config = dict(
    d_expert=64,
    router_score='sigmoid',
    balance_loss=0.0161,
    head_dim=32,
    init_std_o=0.0,
    init_std_down=0.0,
    batch_tokens=131072,
)
Below are experts of layer 9 (counted from 0) of a mixture-of-experts language model. Rows are named router (the router's row for the expert), gate (a neuron's input weights, with its number), up (a neuron's input weights, with its number) and show model dimensions 192-255. Each number is 500 + 50 x the weight over its row's rms, rounded and kept within 0 to 999. Numbers have three digits each.
Before each expert's rows: a language model's description of what the expert responds to; "mostly gets" lists some tokens that are sent to it at least half of the time. This comes from a sample of Wikipedia text that the model never trained on.

# expert 38
Letters and separators starting values in album infoboxes and discography tables, such as Genre: Folk, Label: Emerald, column bars, and non-album singles.
mostly gets: " f", " | F", " and f", ": F", " (F", " (f"
router:458431472498442462504519494482449525490479437472594580502533601481500508473573520508468511496483488468482494485480512621488506514447529492510514456582469504557477441421508449477489556540569483
gate0:466356504487581459466494530447460532543477517459511479523548565545511481499568647477468468542572569506485480442459538555502527489527570505530513390543502512564364445497555390440561560509446573
up0:556487458562604387489472518512420517507465468445528542528448584556495492443517595451501507493631611497441527472471438508538534513395505456502470435598513514459466545428568467450553514499530511
gate1:493575467557528520545450558477517490488483512493494500492585540521588510498525540519470569483559379453492414365482472498587584401498461498509534485504513487567545483526360501544447540448526498
up1:449469561480491461501501476540483593517516459529486438413445540449455508431491399469548464630555492513488514557501467405424597548513590427447418478561504573451474580470598496518571478519495493
gate2:476536464559411489500508456459518543486511441438465477472539514506458455584562596555461492493509553605516502409345510586504452537481494515472471513516537551455529469569453433522527449430503527
up2:571505587535483528506434498497471542445426472493531516465466466448392478448489564497528382479580493477538565569514396410538530478580483454490438512558492511510518542518473581423506469476469560
gate3:456479450548554492545488412558490476466594453600513526509497512463553558500465524451523527493513499422565564477486537504558476537459517535513528455607522441487521562470506462449471523611508539
up3:541408472540534516519573475584463535495617466612486550501568479458564618530496533521482411563451478486535568516521529498508418465484544531575497521587484484576488520490505427480513555554498511
gate4:492509568607462548463504533442563448423484399593501547555547434565477537456488528496448548423466481474519496517456579517524456421513535560531432454616564404481574532504496545431509440489527491
up4:528572457494486399566478508445579458484570493488571521568496450545534532527475502433512520511500543407509424491484518530479474539476537579548519579514475457572475463497456505452489461458468468
gate5:480525531445561478486532417490500460464477500509476565528491606452516532413444493505548528456529616456545577494502465495493532529487617517499464447529498498509408471570520508372458464595541487
up5:426523517484550504459521474566474439435489488503457557388421545460448514418453408502591466516557551554547567479536640454511561524483620495511511512498450486554409503570501562528435545527549478
gate6:461489568541519496555486484528547517466536538486555434391544526561556485484565564520535436424442478522560508567473531578502516535424458509471568454514511432438549471452572462611454609503539406
up6:443479535541467490610490507524549491450523538524475444397519572580530408465542559496564480443428532509534450642447490561511468493443445539503550457465500481402540488449536500564471611447515410
gate7:453476502528469571489472478472404558507477451457485517388395550456517561445512420496526464470549557484497416494450427525480482502513474437506570440527543493656503470459543520506475563500588642
up7:459443554545439567483451493498486536526475485497592515458424519424408519443521493551490450498586506435474482494473448605483536458406560424501565452497501470642470475527504585504421608520589593
gate8:468461609530412474435476488501545515549487493461544434527468563507443398472569506476571502460585526531500502469553453528509562498386539477431488437513562539546531459554572531424527602620614535
up8:584451428538534522505532463485538445403538437475521490553485530520527628555398553507477545484435474577473510544552554620426474489586545562553541506553552502473407557444582443489470478499460461
gate9:500422585495545473481437589532523545515525517485598487505453429453519576367387537558545476442559431458537464512484483511498482493475543519560479440485440463487474527556521499461548530447570524
up9:509476541518431500468536496488552551580452542517501543535529447515534639416524497570603511569553458523504498492472498418553473519573493535512515469512445438470525562500492511455524495494484583
gate10:483508483492544447497508578424492542553549551491477552506555577514475644466593446508490482518464606465472499547482471462519514516422621472444540478518445508533473492520451560435561571569615519
up10:570484503534421568579522422526444495410402386560452395415479499475552397505478563486544510449560460500467523412567498438497450549568409496509501562525523525467447532489525495514455508508398471
gate11:507475495524493461506386456412546498508542452430451656456552638475493530502444484494484517501439553581571529492513462552493486560465584514530529481453520564524549529407509561539564468599496565
up11:432437546503513511534433487360501508453574470445502560460585632504513519497459484513486488552482566525527457484446444538536532489491575510561525488358562602494540531494479582527504526560525551
gate12:451488550546477464510517497504508450420548531557444451503552525430521559481450529481577460488525500493451530500433513475504457467494520421445527494542457522500494455410522533572432586534510499
up12:523420456527511494441469547544473492585518461521440540480459396507460425517544505603453560496510463451623455490475494460490503511448465563521431589427490474482435474564542456537586404590462464
gate13:501471491464395478490495550390488507460513506474579550398562475501521547531530503463521457548509522524487482589549558525480403539382585482406547451479468590532525468417529534504498584507577542
up13:397506559540497482484490530523488423554496486558520468523390439523470472555518569468556472494602484517456526470456470471419449477526392455535489503435500512534538516527509516560519427555425552
gate14:588447486486499534458573490540490547472518575453472586519538572540479449558485461390513439597512540428489519444472419487567544451481563479522516484527547463476515485510530527493535467486546443
up14:434504487517525506564398503435512545499482548489533510431535433438610455451523553574466555483534450496560438483469548524428449574486407492483481495417405520486566480500516488487505457525439617
gate15:493418427502550522430522461576477450621480458558564532588536459481521518611508563490435438467494498500511496564470532544550527440497520429591535455487457400606474489425533475402451524471453495
up15:482502595520516610592502527434479501500410505493417465518536562465478573451556490490431474569469497561462416457543502514516533489475600447494476502471524521538454532502494557442492411588521513
gate16:535529480624401552444461552481459438540519460513494505442471540525621544488541489514465532499422477409546469488502456542509367566486578497470518457431596570512488525469409482544451567501502537
up16:601528486589438477458489480448417496419596460507562478490536545514558595517541477473421529552456514436564455512488515510425372587450578497479439480508539446557549506460475534497475562504520590
gate17:487473516488490489468461377580424519584520549498501506520546488481555530450449482544515554580477582459538436594487492529469476436439499400496565479524565492481511486501539499450552570524497501
up17:450479530520466497522508513484578511462452482455501555534408515518450414470425550462608578463491503461548518443542415606449439498549418478507480525485666514482463515485466503520566517468512442
gate18:406499545511491568524532455511447456472486445516512385452454470452557559413459522479578515454502466586436408500543466566513577449565500507433577436510565586510504455433598403500465480481395514
up18:475439626468502470464428438508570419574496558593582488475565505570543554502437519417477551435468479444457523543537456416464448544485474448490455424612443495473440543509521534458469527523602473
gate19:559475447531446359563453503455536495464487535480495462552521595546411520501505521438515514468529528495568541457507510457532582562512489552500512541459430528598550480445503495543472553580563441
up19:564456428464510511489435431518434542506521547479537530552516561621421605488464487516450464451521556437519570525485541493535519543443479594485403557508455524550473497369508393498477532606429401
gate20:486594529463523512493516495499430493507510485499522474451460525403500543522555527410478409487508546561424451523469529466379409462428552484568455490579465485572495492534506558469363550465583579
up20:520535555505507527471469469511430513468558534447577505495508496502443429442495459535538643458530448502491551483499549533489537444497457511398515520483581503473565514493512555578513507511488459
gate21:491511513500441588480422576490508584528511593431532572444492529475531496635508482482514400537472535517413461518529546485473442511455496424484473446465473490505560470522608548485475604479435510
up21:464511526480544590493538593528483525567458572427536522533444447572471483500571470496423499499504427541501520501474499429478569518475524411446407429487411476420486511484443459512544535473532558
gate22:469543481524504521413423501549514473554474480413502571513458448496500464527478601466518472512478429493571625436387410457521479472502529449449526543477440493450448436530455482456441479523456560
up22:548485527417521437504377471494580513445488509434462542455469481535536500411569570523444516520473480502502606536425421494534527566539440548485553471554480463528549457416541517498542536500462511
gate23:499546563530450485432446519512535454564489424380551489521573434438489491543556517409523519508436512599502461482416525596508567447428563423455483479496476501525478486487408495425484521528481440
up23:603472522379528543447496566535486527568625616577441504567383575489482532503407444510416464506594455462517525513596563430448482506610511532492399530495545548571549511594565578553538528535518520
gate24:531459480530505469532564576511553465545462458444475527484483552647539457529459484479421542509495497504397507429477497591491498531570480512506409566551581487563580506492494453472451503525479471
up24:501504578474502540489478470510461446544466564485467490465561494511484547510481552515445515493438493524464505524529528514485543519459563500552610448555516502419435499483474425496503458432568481
gate25:492511583450524436478548440503428548410417503445445565515526516535553508457469452568461637603457515503464413410530437608498504488504558497408505517545526489547485589469434511523523524458612487
up25:493500541563561455497564393541426629475496479439467571401536468427523538438476483455541557543484455465443395421496412607466489528477598494473584456525499466595439520457531494551442563447589584
gate26:466514567492526490601425443535472505508522459418553448569467563480459463572429573514583520431476541453424491585385550495476491525466509469512459529532500537417456517454441539480578568457607530
up26:543387502480486524508522437500507439499512446458432506457558492521545520522502460619458519397601541441679446464466445525438515452489585503595415397564478408509490535483517348578506428504472576
gate27:561500465518470479503532446581517554560482413473519437404632543485517580534581469504561501597547512457450516530436534547523535442446520514466527483515520506556512464479566544421554468509461460
up27:553472425488518400449481462505515397522538446462413504498635472531544616583549434502410540591500428519485526537433593536504505525417484579501525504550442512525583436461487475507477411570502502
gate28:406492484500449553494531523522501539438513468583436513440463509548566520464530594407480536513502472485453519494469437514574421504499571433445576525558489563513429525486488449539499546446501519
up28:468552544465457452478562534574526523479447521454518444567520565565599506473428462559490554528520511451556618535496496620445456455456506422545458502521437481530423515506509416489519533465447443
gate29:506539426411455439521504435521452613442523515381480508607454569567473561525508528481582495545540558456519534515504533494507420558507434542564524553558392484490546463478523515546501554524493473
up29:462512465479397477547567499568501533408437463493547534374533497550514538394522404438475514456556605541501451463494435520472511634483385484461402474600456452488474515480566630481540589523434545
gate30:374595552491485521548467543468495423539549571471475536452501431469480466495466506461501560470506598489440540485574507492470459520497479576561563548501541511438502527488502640460514503556471555
up30:490542467497448502433487566458521379426536507519515497504609491522454502513530495432477586416530495499527459492502610493541477460530503501533531455468468490466444401543475526497416469456468558
gate31:459462572514420542473376460493450465459528530463566466497504521513470493450451400462455494436506556496522530503499524554573413531476479536442536548502526546535539441498496432539505481489559395
up31:458506541562496497508498529433499527479528537547376526467528517387641485450544527480493460588498432517450529507389518476513553498429532495505486581432485471480549506413467513527522510498512524
gate32:482499392514616497475587443550567488561469458501565474428500518577544424557399441492411464441549466543424453515548542483472452468482549458443440483528484492427508536525513540525510519597513596
up32:543471505560444464485469410531535462431479500490492512459516465528518518529508490479515442542513442487349398536464592509494541540535562470488466475472514467493455516588441547416487490634582594
gate33:495451478436495503537537443422605521482538549498455519467525456545509444394507417421557470542475541427544457436530470486490570492441435561504454439463514472492514423534573510470515558526632475
up33:542493469498389524450499504438565543487558454502407552481505532488570478419398536375476604475505540454492441509550483572524479457486423512477493431555384476531477444457503504516508581607519437
gate34:447421547483537540517485492510509513490514536490462467480492542390494556463530464521482413530568462517586495522470505497478439473418545437502472482612483535598517575456614464487526516507533481
up34:464455494374489472487503563492436526479498500405569529591522464464528504483514539487617546542499532492413444527530595448502494576446540533412583458515441446521470366643496465468547453554540500
gate35:364423378583485455513461447550558458511463498507420480521497474485590523541552448458501449577511532559525520437497525525487472412508503510475440488570564512559484457458592508502475565451475528
up35:443477533561453500537530472526427527475554558437503579493386504508501448518498434457469515498506530529614528378554448502546535509562515525514510613504495530480441466408551581546484561520454527
gate36:496490556471514470451555484413592469439459462586475576480642510599499613596497491531438485501459484445503532464486447506490511522571480597425492497634562569522540556518558437469539524422548471
up36:551500498547550474449504539509433483500517495450373561535467518535519505572451454499490536562474554527378456521497512473482519558420443515493389610547540441495503563414424532497513480475486513
gate37:513426467462535507502513505528500515607469534504536523530462565445520576475544632500497458551495503479449512504483546562477492460442596486578514461457526494535461503565483508472492613501531576
up37:497453540503478551441530470523501424516494510547535543506463501451531512421543575505483494514479495523495610504435521466462389556476508568579430499581560536546445598432435435534495578582558543
gate38:521546535588456544531633556466499439544523459509435474495590460496492521570459408528525517461529602534543523485526492479493493521477551538478419503446518556524529534572539423434502550477483529
up38:551542459480396588518563596564559480525490437557478545511545439527527428541588499474507424499489577513464535433463453535494558521382505492448263598434504481579573530518476469505553528461452515
gate39:489471622531480465503498540604556593507413496407431457526557480492562473520517549515551498461583474454388484447490375536451568625455511499528482470562452501549479490488601476558544476484587497
up39:475465495546446423488538597499476464553414537491567521520570477616511470561520530487497389548482475512504507547526529489462496450560437534471468555528503541575498506430494554594451485515576442
gate40:488507488427497454448386489432553576498515459491520512490495401486491554521519530502472536589488541554437509553552517575543515516523391460486541572473463481540553453387544650499443536524487465
up40:581507475503513488461467604443487557482565462520534444453576561484541512477549438531523441499538449531484455493524480506473461483459586511463473567555437584515552522504417489493578385497488471
gate41:496419396519485558502558428415507459540505483415566474397631485499553560553520488417366496512520541559502559394471487531593480387460536515478506504560560504531451523513480454438452584514519512
up41:471529522496483435521410521551430507471544545528384518582438456471524498526544517556494483469519444529543397537531504530463437611520457466517520523449428513390446407472538533557485491544511533
gate42:502520565557430515528501475504494468510515524461493460566543585437591556534512446504482506418455486517507478511435487502475468499488524466454459558642510512586535442459566538545544621542443481
up42:487582478446482490556550524497506550394549449455504425513502475547532553576524617464483485477480458520463460577512518576588526431522435502495570511575503516423512490390514474476505503555459599
gate43:441497494484527452492426484549479464511478486519473439461550452426554495548473621538501508551497599456418436489424511561502455438439579435543492478475483496495493436494443571578476658542487497
up43:537541359521494543440508542570535504521525475469518548474396505457526521480550542499520519468554400423563470515522549347559453490556381503484518504531421513576556528477470497472576417434458461
gate44:571517465491501478509493540493520515524510528531451550470515500497559615498458496451486474496466545517480493412426529533404514538567533482543535536480505489511546466453548483468502505609507432
up44:476526521523457444486500521445534519414427532451491649461464509540424510563554567435540553480529533524530499475594454475502490503451576522513530464433506475496433612566448614485563437566494444
gate45:492531583515488498576483521520409440550489587532507437540543513500488499475556585588501458547438541575572489516539459538553533608461583407500494549647485517557499437445507534531483490525467480
up45:440531519457472543503481497472525581507473490560480493508484547466541493607466464390550585506473417489344511499413564521384518423448494518401530404533496531452525545542433567441545557465526534
gate46:489490526475458501520507512539515524564558464463531489465496521474608468526520467569533488490446654565481509509491447398470500502486435481481507505559574521514442480504519510511462481559606487
up46:498478520493536454587479470507466518554522552513452502467366468586443616491420521499533482514510479550522516587542535484583486514537460434502563408512493494410578485420538594567484546573459534
gate47:460557568452523561542465442558628515504486443448528484532552562448490495526495625522475598458468557514538447575449513551509433450460485485578436468476567443458524479529475506529537530580485504
up47:433476482403537519490467458517533539521486436523496514521523559525473545575480491473526522474435503475501428516502426442491477465431503468553559471544478426417470560466400595559487524502485509
gate48:495487577501615474489463532589523540534514392566574537462494492481405552567503459466545456562509539485590472471428392483527517446509576509512448462522522513554440514458520525416533557474504520
up48:451531424466393460531557513561455474455519462548490501506565533501476433492476530556424552465512492541418457471542487448455493560554483506524499417531521404545541482459483538546462519582514564
gate49:469521534566485545556506502555495512503557573474430478464611486522530477483530533455431522512503498479505464494500443561550498506574483493520483504487470551474545568505442509544415528540533516
up49:505655458519475455529499497424493511561524475600461427520473464462508495473455508517560546529496520452543501459486527497463481502439529530501462574564456562487493474465571518463506408465474508
gate50:528567437573525626450478465536481378487483512446497515470471545510554457493407498479430495486505518494523423455438493551484523471428459536461589449508549456594480600446512458540407579413507516
up50:497537467547465497497500554497458494499542504437501642474503493420521480546517500519492459472546389553497407416560428405545463560470525501521525604541524519602454659495426567544505495508501552
gate51:517505483492490578446553443652472416530555577459523389509491557466481623481563467547464512489554541557511522576575513567413487473531451572521488475519434511515528474552462482577430517467527571
up51:551467433373598403546452574493465501496582433555460564498586504525428578489503430472467522590479508538463444462430434471505575549508597534427493642583562571586546480438514557422506596542449533
gate52:520424524494390519547426462520520457532508511499510497504478598478449598512522508525599474594488578586524544544413448515663424497484584538451528543508532517503517556459482461395523479496497548
up52:506470533514533413523533457572561509443513371575497500532458470455421493544500452500464536560503532482524535507557458491596518578454436511556527560578521449455533499507515593479533443469498465
gate53:550514468486505399508529503444536448563481557486485496590573533515487477524465411431447574521464459452499454507464497586483558479511450455503501521495530485545556534509512506462513518511541456
up53:566527470460509517549529581445569502572476496479470548559524631567452551532563460480465471567516540577483548568465473518526458432437500485480459553443462488558543595449609431506444544492491409
gate54:492499535437454520459481513486378624465518460477555515551486424477459439636535533582544444556491489504458474519529484558572532578397454454597577526431449453457489422498493521437573444530401618
up54:528483468446437476460503496524379574473497515487506542520456466451439447591534571523509440542522496532481477444514406497625576516499505473507596510511464513525541438420511478403536521465492590
gate55:512520466551370448464516515478558424485442505451490589421545534436583582458504509444494455457520437508514545554489461517468493475485584367465450524517473502685537456465445511456521513531524507
up55:442486511573508502499434465521535531545468522490585468458439478476669468549462562508530454484537532410459472412452499466565559423499553487451507362452470519520452465570447403476478477450536532
gate56:435487590557534522490482471561508582524498443471544512523436476441465461524395590515557442601486497511480563538465453475475491373493488441514554468486509483565518439487550434462513562527473510
up56:520509452548544382550520444516528571542440516423569467552455486439430513607459500569541554535545458506517414562554399492515574491539412429420548457570435475491531460500469443518460433483506480
gate57:514497492491475490497472533450485383516521511538558562486508564460589561572494487474568478461487540504465500435563498514471508591459561490433472527531463477596491409470451462497487532433603468
up57:441525536486521443535566500499523515498539488498404569508593457486502528501524502530582580505495576527532458502441472549495524482600520433492592430506550509495558651514465614519514461594475535
gate58:488490503568564420498487521509485508562550423597538463479582426496602503420476470507363485427439549495510494524474467505432437568447521457419547553495494420533508486415437413423477633473605534
up58:426579471587364497469518462505527488519474463436545516477440431450552549484498510490539440441537517459496458494445488510503483612469499488437455587564501567550549390507506420546543556527534566
gate59:488400533533457570592465484448492523573530485486463489506451610518614448535515569446524495487469457456532458550433466569501362524508518534497503539545547504501516557430465430487533528505544517
up59:534424571484393563506488492451509427493463495421501496382483590454614456589594548405556472522459513458620454493498549516415460492472549538467529516573510559527456505428523491556458572501480556
gate60:460562551556496594500441482560546512572504496579513475588461591534485512473495496525459440497565459450517518472463407566491404562436557413445543546450485453538546537508544477524501570458485508
up60:444599511489461576488505525475576528567535606505493524528511502506494513419491473617515475513438539447449546551522464597531487544411483440455601497537466380574485535524547481479541590546491457
gate61:526436591501484513540506467455547481466435469557476449522446533466571618501505541425481422498471519499481390572500546464538452492467560465454461425519519532479606512417570519598443556491512543
up61:512492499499550486511511580430527432418592534437473567523502546490630512389484495577502508429501514467526538409449382495547516615440489564507462513547507468528560413513485464527520568468469429
gate62:518528523509403632506403595473446545514445460550473463509587530483568486513526480508449478507398568511519478457540471377528482524393591429456495477381516473535599552502474446504487598544561539
up62:463586419496502547570575515477470511522480543439454471528608522541454550548443454562434517470529524511488518468507474528494489538569402511477397544457536594579566449452510573580479390521456478
gate63:580488416492516492502492575479446524485475460469485576425581602591590485457445494465446538511438520524516468438426602617465514551412539550484570421555568517570633495507465528463510513507546454
up63:446469444488560447454487477558570388492557580434490441486418417486438553569512450446536416528546463445606615523522461445556512476517458463546529528489469415554525473600481556461465555439499521